Below are experts of layer 8 (counted from 0) of a mixture-of-experts language model. Rows are named router (the router's row for the expert), up (a neuron's input weights, with its number) and show model dimensions 0-63. Each number is 500 + 25 x the weight over its row's rms, rounded and kept within 0 to 999. Numbers have three digits each.
Before each expert's rows: a language model's description of what the expert responds to. This comes from a sample of Wikipedia text that the model never trained on.

# expert 59
Description: Locants, subscripts, units and symbols in chemical names and technical specifications, such as -2, _{, mm, kW, yl.
router:491489519531512555469505561470525508502574486483482538474499509486504532481454520511493491522491511513506500534461470484515494506541522479517508489496527531505527480515466523531534516453499530
up8:444526499494474514495494498510558507534512477529531492488488493550517543496522451467491520517484516514523535441505471451525515549512491516544508512499520497506486516489517498520503486502517569
up9:588509496451483473508481491491539505489468482475488494527517496493510492476463504502463542472499504527493501523510462508502478520515509483509487448474501504452506504465516507485458443491507470
up10:505498477472505542559474507508493500522472530515509555457515491496473484504503527490494498489496518518496513480473536479560526466516491503498561477466519472534550439499474521487495525478504493
up11:511499496543525518496546491475511521516501525461440467499504521527487514525530508523516514511539513548507447513532473500561522465501497451547512506524496472454477472491525508492515482475508487
up12:486516485517486480521566510521491490465540463485512474514484515501516523507505493471465501468486480515512451485547492525518514509483518454521473578467497482515464503509491506476528514471518522
up13:451506511507551541438554486509540521510496504488518513507467491521503504456529516438447506469505496512477484501548492501510525482512495507453470508528494434478529508488491527474466492531484508
up14:440508475482517478472479511487492480518470500523489513493494509473575525484485493536515480526546522525484509486527502466496517486485445457509492499465526465493492510474461488485499448494457470
up15:476444523485490508527517491470527473517528461484455524453526495518450453516516502518520476493510544489476507494506508487508500487515496496497501551461480523521486492470495497522475508496466520
up16:485518484530475510529498524482453492507509477483506516502484510454536472459482521494469523534516510472521493509483453463476514512529527468467537529487527497535461487452532488497496533500483506
up17:517522525459550491518522511487537479507518492524513485449492486504504471488512515545489518517516460509484501523466521541491500487491450521501559460501511498523525511528525529476482489500533521
up18:519493516503491557484453493525479497457482502532521489488478515502507503492496554486482508520503539492506483521510482511541461507487500503469506529524534574481491502473525516515501488495522508

# expert 1
Description: Words before chart ranks like Top, No., number in Billboard tables, plus first pieces of surnames and place names (Hardwick, Motherwell).
router:497485523501513531516510574457536484465516543519448521474542520471504507467485500469488504505499524519475518515481487469527550493510508487470485515514514511484524523525483505498483550486472512
up16:435463529543495482470488547529514482519533519491493493470513514514473510455473509531517469469517524481496477479490506502556515522510495559516451521482519506490534499511509451503507546515486521
up17:499532474506544491478473504516490494489477511481490514524527461490488512501463459451499506536462524494529436476501485482508507490477526522487498509501505472493495535491467552515491487537466493
up18:519448514465504517474526511498475469506518485445511502478445521480468490541491526504536508512476506488482538493569494490506512524477489501454514516520507480511485488512472507547480474488497476
up19:464468477489519476526492466512509506487532509484463496473484547511474496548486480511463493487486462560505469508524449508491503495510527513494549497510534489539492512507518480509476523481502481
up20:490516472485494519481493449509533496513459528484538524467482492485481510510453527477466515525481477495525445510505514490478534526506500518487540510501459532505501487520486492464526516486513498
up21:461475500505523481443512467497463486503520507485477489505509469497497525473531483499516523483449505498538471494471464500553524514495511470516482485446510497480501497525517491531446493552491485
up22:489448481528571537481490503506519478499500517504473520546492489525521508519490487473538499505493480520480527499520507499508465500552521489528481517511497502508494516487503487534490483504517524
up23:488553522492503512513498497459538486519501533470518494495522526509481531484538442480492488460495532522476482493493463479515482470519453517493482544559532524468520489495530477492487506520542522
up24:475506489478506529513492516549502507448472498516523508486475513490520493517499469487477550468520515492571528518513457460532483497517526523536523534511512548506470510482469482517464474488508506
up25:536493464478501528518514511506487577507453442517514547525500500485475510513524509455535504480484484483507494528511485528494529482537515513505456523529486496506463502517460533511504493527477510
up26:507500491494480467528532493521474544530518521488457518472495533538471527489484488529510546507513472487535531494511521473434456496538481501499467509512496470485516486466486449477504513516462512

# expert 15
Description: Middle pieces of split words, especially infobox field names before a colon such as Registration, width, Manufacturer, plus words like militia, tornadoes.
router:475485556545525510516505515504524478493545550514542519466471537490509484491462515455512503520519539491481495499463485502512515522531541498445481502472505496474526455521465477513519512489473527
up8:516490499482484511493483476489468486496481483501546519539489478475529476459492494501466511456464503498502501520535510547520571498514487513492498519458562541530516519503522489468535490537487492
up9:505506489546548525494501482540516473497468498509430531474490494470532523513487472488492500435508498539486483492479498518462513563477497494528520540542498478480513501465513510501488536532500548
up10:519516480463483451488517521491544504503475491503523483525447506490498507522482502502487537496506476507517517583538488537514503468517506499546549477498495488488519479494463437452502504466473520
up11:489526484473531546466520499525533522499517529458514507518484500482494517496475510484510470489514512499485472482558490517522511490511500488555486574496474505516495549504528524473472489506509470
up12:487466426483482487476527471478504494503490488476501467470473474452522497511491498459517522540503496512459521514488479506474507504490495499548509509471510510446479511500517519500493506533532492
up13:495525533527513531499505478485510521529511469523495440468476507468502528526470474470500463469497492540548475512477496498528523477463526485512487507516529515502517500489447514462525478496512458
up14:471501508455483481502474479521477475478477527459489506511477487487443484501480496514527482506511474514490530506516497475491498480494471527470479482494514490513496510452527498496509507515521487
up15:495523462522514436442473493549492464517527486481505527491504489480479485467482466467506525508498509493470567470522531444472505486492558490520462530502487511485437565577534509492500497482511518
up16:479523473531517515506497546543489542472484488466481449539477516499510547500524545505498527521472485484504500504454474530513532517507506514502512444471476532443516482506477514505516517489545531
up17:494501477450442479508484486521503479487472501508458498488522484524517486501492514476488517513499536521551492511479514482497509525527499492492484510487472484505489494472497449486514526514507530
up18:496472471554523466499519529466487484509517525484529512479499537451529506518500520482514469478510489517484517497482529515489501498567500477462520500530508478473528451493501509513534535507477448

# expert 61
Description: First pieces of ordinary words and prefixes in plot, character and song-title text, such as super(hero), mer(cenary), un, dis, "H(ook).
router:499492497518534498470494504465514529500533538498501516482503525531528530496501527492485559493476493537464483544522461475507504548548551475486509467501495499471502479517458497518521489471480507
up0:473482461524485494490483515528481487514443505474488532483530478457491512509474497534484510481511523465559502484511492514506480458463500493494477473510490549536508498512492521518578458502491485
up1:472506487497508485495514530534519460521511492496536498495519484500476510511504502522517420502511488488533533520464507480475497496475505491459513521503497529475469495490478501526535487500507501
up2:465556537471500507475522491469531508475534486518523522478448510527496507479520495545529514487501486477497492502502535526510482496471485472504509517464507508476499480516491549527542437539559498
up3:509483525517480526514478472559513503478500513542454477534496466485498528509493505540466556517464520503556514482562496509453485480518511519507501497491494479524511510498544513556505544514468478
up4:512502545533516490516503519454470490536483465506492509495510503542478525476504511533496537511456476464463509514461512514521446512489497470469504468450540485462541486505526509485479522542501504
up5:529516530518476485488505469528504499465530499508481496539507495515495492520467493491555545508522533512509518525475453502552468480465470521548471515497550496482533521478476471500453501531524516
up6:536511519532470539518551473484487487503529499503526489531495457488451479474492482508468485476511501525437508486533519437512432485520474456508502483499493542497522489542517499517499523508489522
up7:490531481474491467481470508502469504540509487554487479470467501529492549531489509515472526471519548472490531479492512473454505494531522420489500524518529526503509481504475461474520484490491490
up8:479484512498498465495556520524580540468495533481509458490491458513483486488481466493525550514474517494519535478466460487499504451530492493496461508475538486508463492488508491492496508519491523
up9:456502519476472494526487509535472512529492444479544496451464495515525498529465511494480530504517498493514496466498483504482485563511554491485539517494486525491514499482514466476491488529480494
up10:495483479498522501484494467528504506491544524503491512503492477503503515519476473456481470543499532549467491502509542492493469472518466490501530499525449517481526503472491494524479466497510485

# expert 20
Description: Pieces of Scandinavian, German, Hungarian or Slavic personal and place names, especially diacritic letters ö, ä, ø, š and first syllables.
router:504469518542509486460483540446529496491511512472487534499509544507498518462472514480478512502513513542484471478479497500550534486493520492460480542518516517468513470527484475504493493483476536
up0:490476532471530528482540496508447501471470522517487512498504513496478476512497488498485541483485518527485493519438496473499524515431517508510477545501474514479501544552489525474493499538495509
up1:468471511492518531513527506517500490517549525516531519495512523535504520452475527495533454486480490563502451491514488495510503476449537513514517473482580501473495474502517530466510481457508469
up2:545526542455489489477487551490499486479516517472470500504524474483498526496463488498534536482469547509486472511481524512484486467498536521471528503448497474530545495505512478507502520496504525
up3:455528502478511493487500519511477500510494538462514521514542529513514515487542511466493474509528502472460501477503471500542508526481465497438529481467492480513505490506456503479525504493457572
up4:460493505515497509507537456472488468468547507476500520482497517511484454460545471504481507485476501465490476525499473462466476478510478471461496526510498479491445462538476472508479509533476486
up5:559486514520541483444498500505528508504521510537473495480472557474509445470486503454532474491464497540510507498483466571518512481470507483469475513495497510518516502493455480499485500512551519
up6:459515447512532486492480533521492469453497520472464495480524505511502467511486483520494494497499495515487466442477463485509490523504506517515488530515502501454499506488489499439533551486499508
up7:485495498523471497507505535467496516475501520492501516544486504491533508473478488501502492497471462480478455474521546522481498510535511475509557491482494473481472476496495466510517558475521530
up8:457496525502473511535491496464536500517507515529487456515478515517510507468459489515500453460545483508479527512491537475514500455514507484522475545512484514476528493542537519519487510525450510
up9:521441469552546498503480513533481520485508526514519531488507538467521456504528496559503549531499512477444517497504494521480499466497439481504516504532514502518490490514479496498472487556492518
up10:530512518533517485480513487489489493529521512514523532468507487506527478531507512488504545516517477513480494481506469509477521470527455478497507536490500480490481541536475467460490483498508479

# expert 43
Description: Given names and particles in personal names, mostly French: Jean, Charles, Saint, de, and surname word pieces (Reb-oul, March-al).
router:510488536493518491476496517501513520479521509473519551468543519517527535498481542477493523518479526532469503506447479482519531513505537459502522535484504497490514492519490529491501505454463550
up0:499517494503514506518488526467497468487554523469531499509503505503514504512465456494494461520470528463547489513504517484507421542470494516508481469511533479524479509534515473495503509487501490
up1:518494484525485469460506505477529503534473490475542492483477501488501528509482501513473506486543529510489482549503470496478549476486504480475529497509468522494480466483460491487510479518513462
up2:539493512507460514512529491511491515495516490544472505504516497515497477480454484516520474477508528492463489463518504488552526507526488457513480505507510526516507525486505500487485481518518531
up3:481489527456504508483505477481479494540495500514548488523437530489510494502512544461522477499477471534500528466517467487515500481507484482535510540555504487505493538459486480550512493502500511
up4:488446495479461463468501513500451484524445516550464491484550514516517477480516509478538494493500473496475482557497454480491478503524547469493497488544505481520481503519470484495496458495519477
up5:527516530478501566502530520497482513479488520483552509473492517479479502457482492539525492515509516507502486513514480498516527461489512517450486494555458519521461510518486511496481510485484473
up6:520511476490517512489522487498499489495563506504472495488487451500462504512518486500473584512518490505464482498501475444484451510473533495483509463537506451474484508479479491525474531531458495
up7:484513488525504481510527486519513558512532488485524505499499519525515499502474477527490532475443522500506486524514517467492492517564512483508478476501547458455460534551496484524498475482548518
up8:500460501546457522490474504495517538503509508494518553459496508455452494522516504527457482517444481504529528518493522473495502523513447493486500479481490515507488475530505472524523484478483510
up9:516503529507520517514506487456464477446502466514475445482490503524492495501510541518488479502484460519525451511499467509493491516512533467513486498513508540487456542480528558496498532474526460
up10:522522503474523482491497490516518511483511489457565550485493495477527500526525516459482496545514504471461516496504501458487482504501501442505494499487507507555526502479520535541493514479458478

# expert 48
Description: Common first names and final pieces of personal names and surnames, e.g. James, William, -son, -ović, -ari.
router:497491522499491495472498525507513495470526492494506530471521534530522508470470528501481542505485528509514487503480472478536515522520538472492516520496502549475508494510482505479511513474465534
up0:502525457547504504472446528475493510474503471518500488516511491481497517512496492506530491479487520516515477470463480530483480490465481508498501523501503526482485473514536490511484515516464465
up1:482509516499514508506467503491539509511504563510489496495493491522524506522539548431542486541458496506492531482501478489497477533535507476477449512495511459446512508457496524525475453498527521
up2:478490491494551535550499494527478502510490533484504478477443492492462535519528468492486493533494490448461484514529490484494493516469501511520515478504457462511491499507500484522502525557546461
up3:522501500522511554511489496526541500487533505566524500506469503504489502562501506493482489515503533501491507513493490513499500501482462539491506502481529504515483536522484496484483538476541463
up4:524530493466513497499488502502493497541528508474495502456509489512484499490517433493478496483528516511472527519479495529482504508470482482474535501485480543505516475513528507494515482481472498
up5:500525459491554495540505505490502492511522508488517501441480490471492489500517516504474499508481541475471493502500466493483498503511468486505505445443465471462489508505505485492508524508496461
up6:508494519469512510461530515508523486482514492547517512500487529503504490546495484473484502495497517479478482503492546490542518506479509504522514507438431493510514497487498485502545490470481483
up7:499476465513462495485581499465526553560499492501498468510510514509465509572525506512519533535530479493444504499536464509523505473494505493485516466439487523471505502479438488487503433506506509
up8:521484497505497535502523470535519524536476465486528537503522504477538498486499551507444485515538491477501458473503510465511461501493525475521476498527528530522491461500504523532473506483473438
up9:504538473496521518480492505488517490526512502499508493510517492507517505497469451454513513517544496547485506558499531506528489499486496516518507521498465467521513532533492511512474509526522527
up10:455542475527482513508477486534484473515482443514454557486500534519458521507521484533507485516474477470505569518495492490545555461524526471498544491485449521510524498482531498477461515525475482

# expert 60
Description: Middle and end pieces of Slavic, Eastern European and other foreign names and places, e.g. -ov, -k-, š, -ić, -ová.
router:494466503536504506458480536465525529476497482469473525482511513508508519478484528515482501503523520522496481506455473505548502515521528513473504505496514544483504488514484493527524509472485509
up0:493511505483501511518499500504517513504545493466492450481537526524502482489476494539474515506521518519479496519528521509552501486493483537477472467491496480497483453525498505477507512504555488
up1:532524469530469539539511488479518517515438507507468489471512517509523483476500525542528502482511543503530456502492463562517517527515494463516503532523458528491518491494487510458470523496474516
up2:483504543484519457537528469479488515460472550460430528483493509507502505516485499490455503488531540459487503498470457489515485481509480519510530498500491505497499479476530509559458479497489522
up3:509480466517489550465478488520509526517535542497550497469482520553498455513464477507543491482511482477517483487591543490516492508489522496532518490533472455519478495508536433489517476482457537
up4:509525553501440514477518480517488500459470492497548524512521517473466494490458531529519506512498545462482509538496460538492496509502532519489479522491538496508525482512506479525477498500512535
up5:523530496464537482493455489503487479501493488482467490479529503476449448508467478556541506485541480512488522461528502505535527483507490515519508469496517475511498474478477459516543500487477498
up6:514539535516535499459491545603486530487512484513508447522468458500496510459487471525492502536479508532533510492506426487550504521498456513521491502449490492507521516539545515491499478496502523
up7:498449454509481523486486489508508452555456472532485504559459496540538559508545530498457492467484494510517530480514484527500522484533461474503512457492510506486549523486491516513563528504517495
up8:489513516501466488489516475485489514437520484502530487501496457487477522497470484478489493463496514478502520468468498498460489475513474510473510553523524512463513534473528560515514486505506461
up9:511492494493483483438489531496525542486506493537512530554490482539455513506485509444474523450500530505569486556486494518530472447502470510440480542462468541498527508518477516475505507508461520
up10:524493478509496492511536528477524462479495513522477510534525534505494578480482515474532490488459478524499576479530525462476502510517522534499488513482514520531473508529537508455490494503527489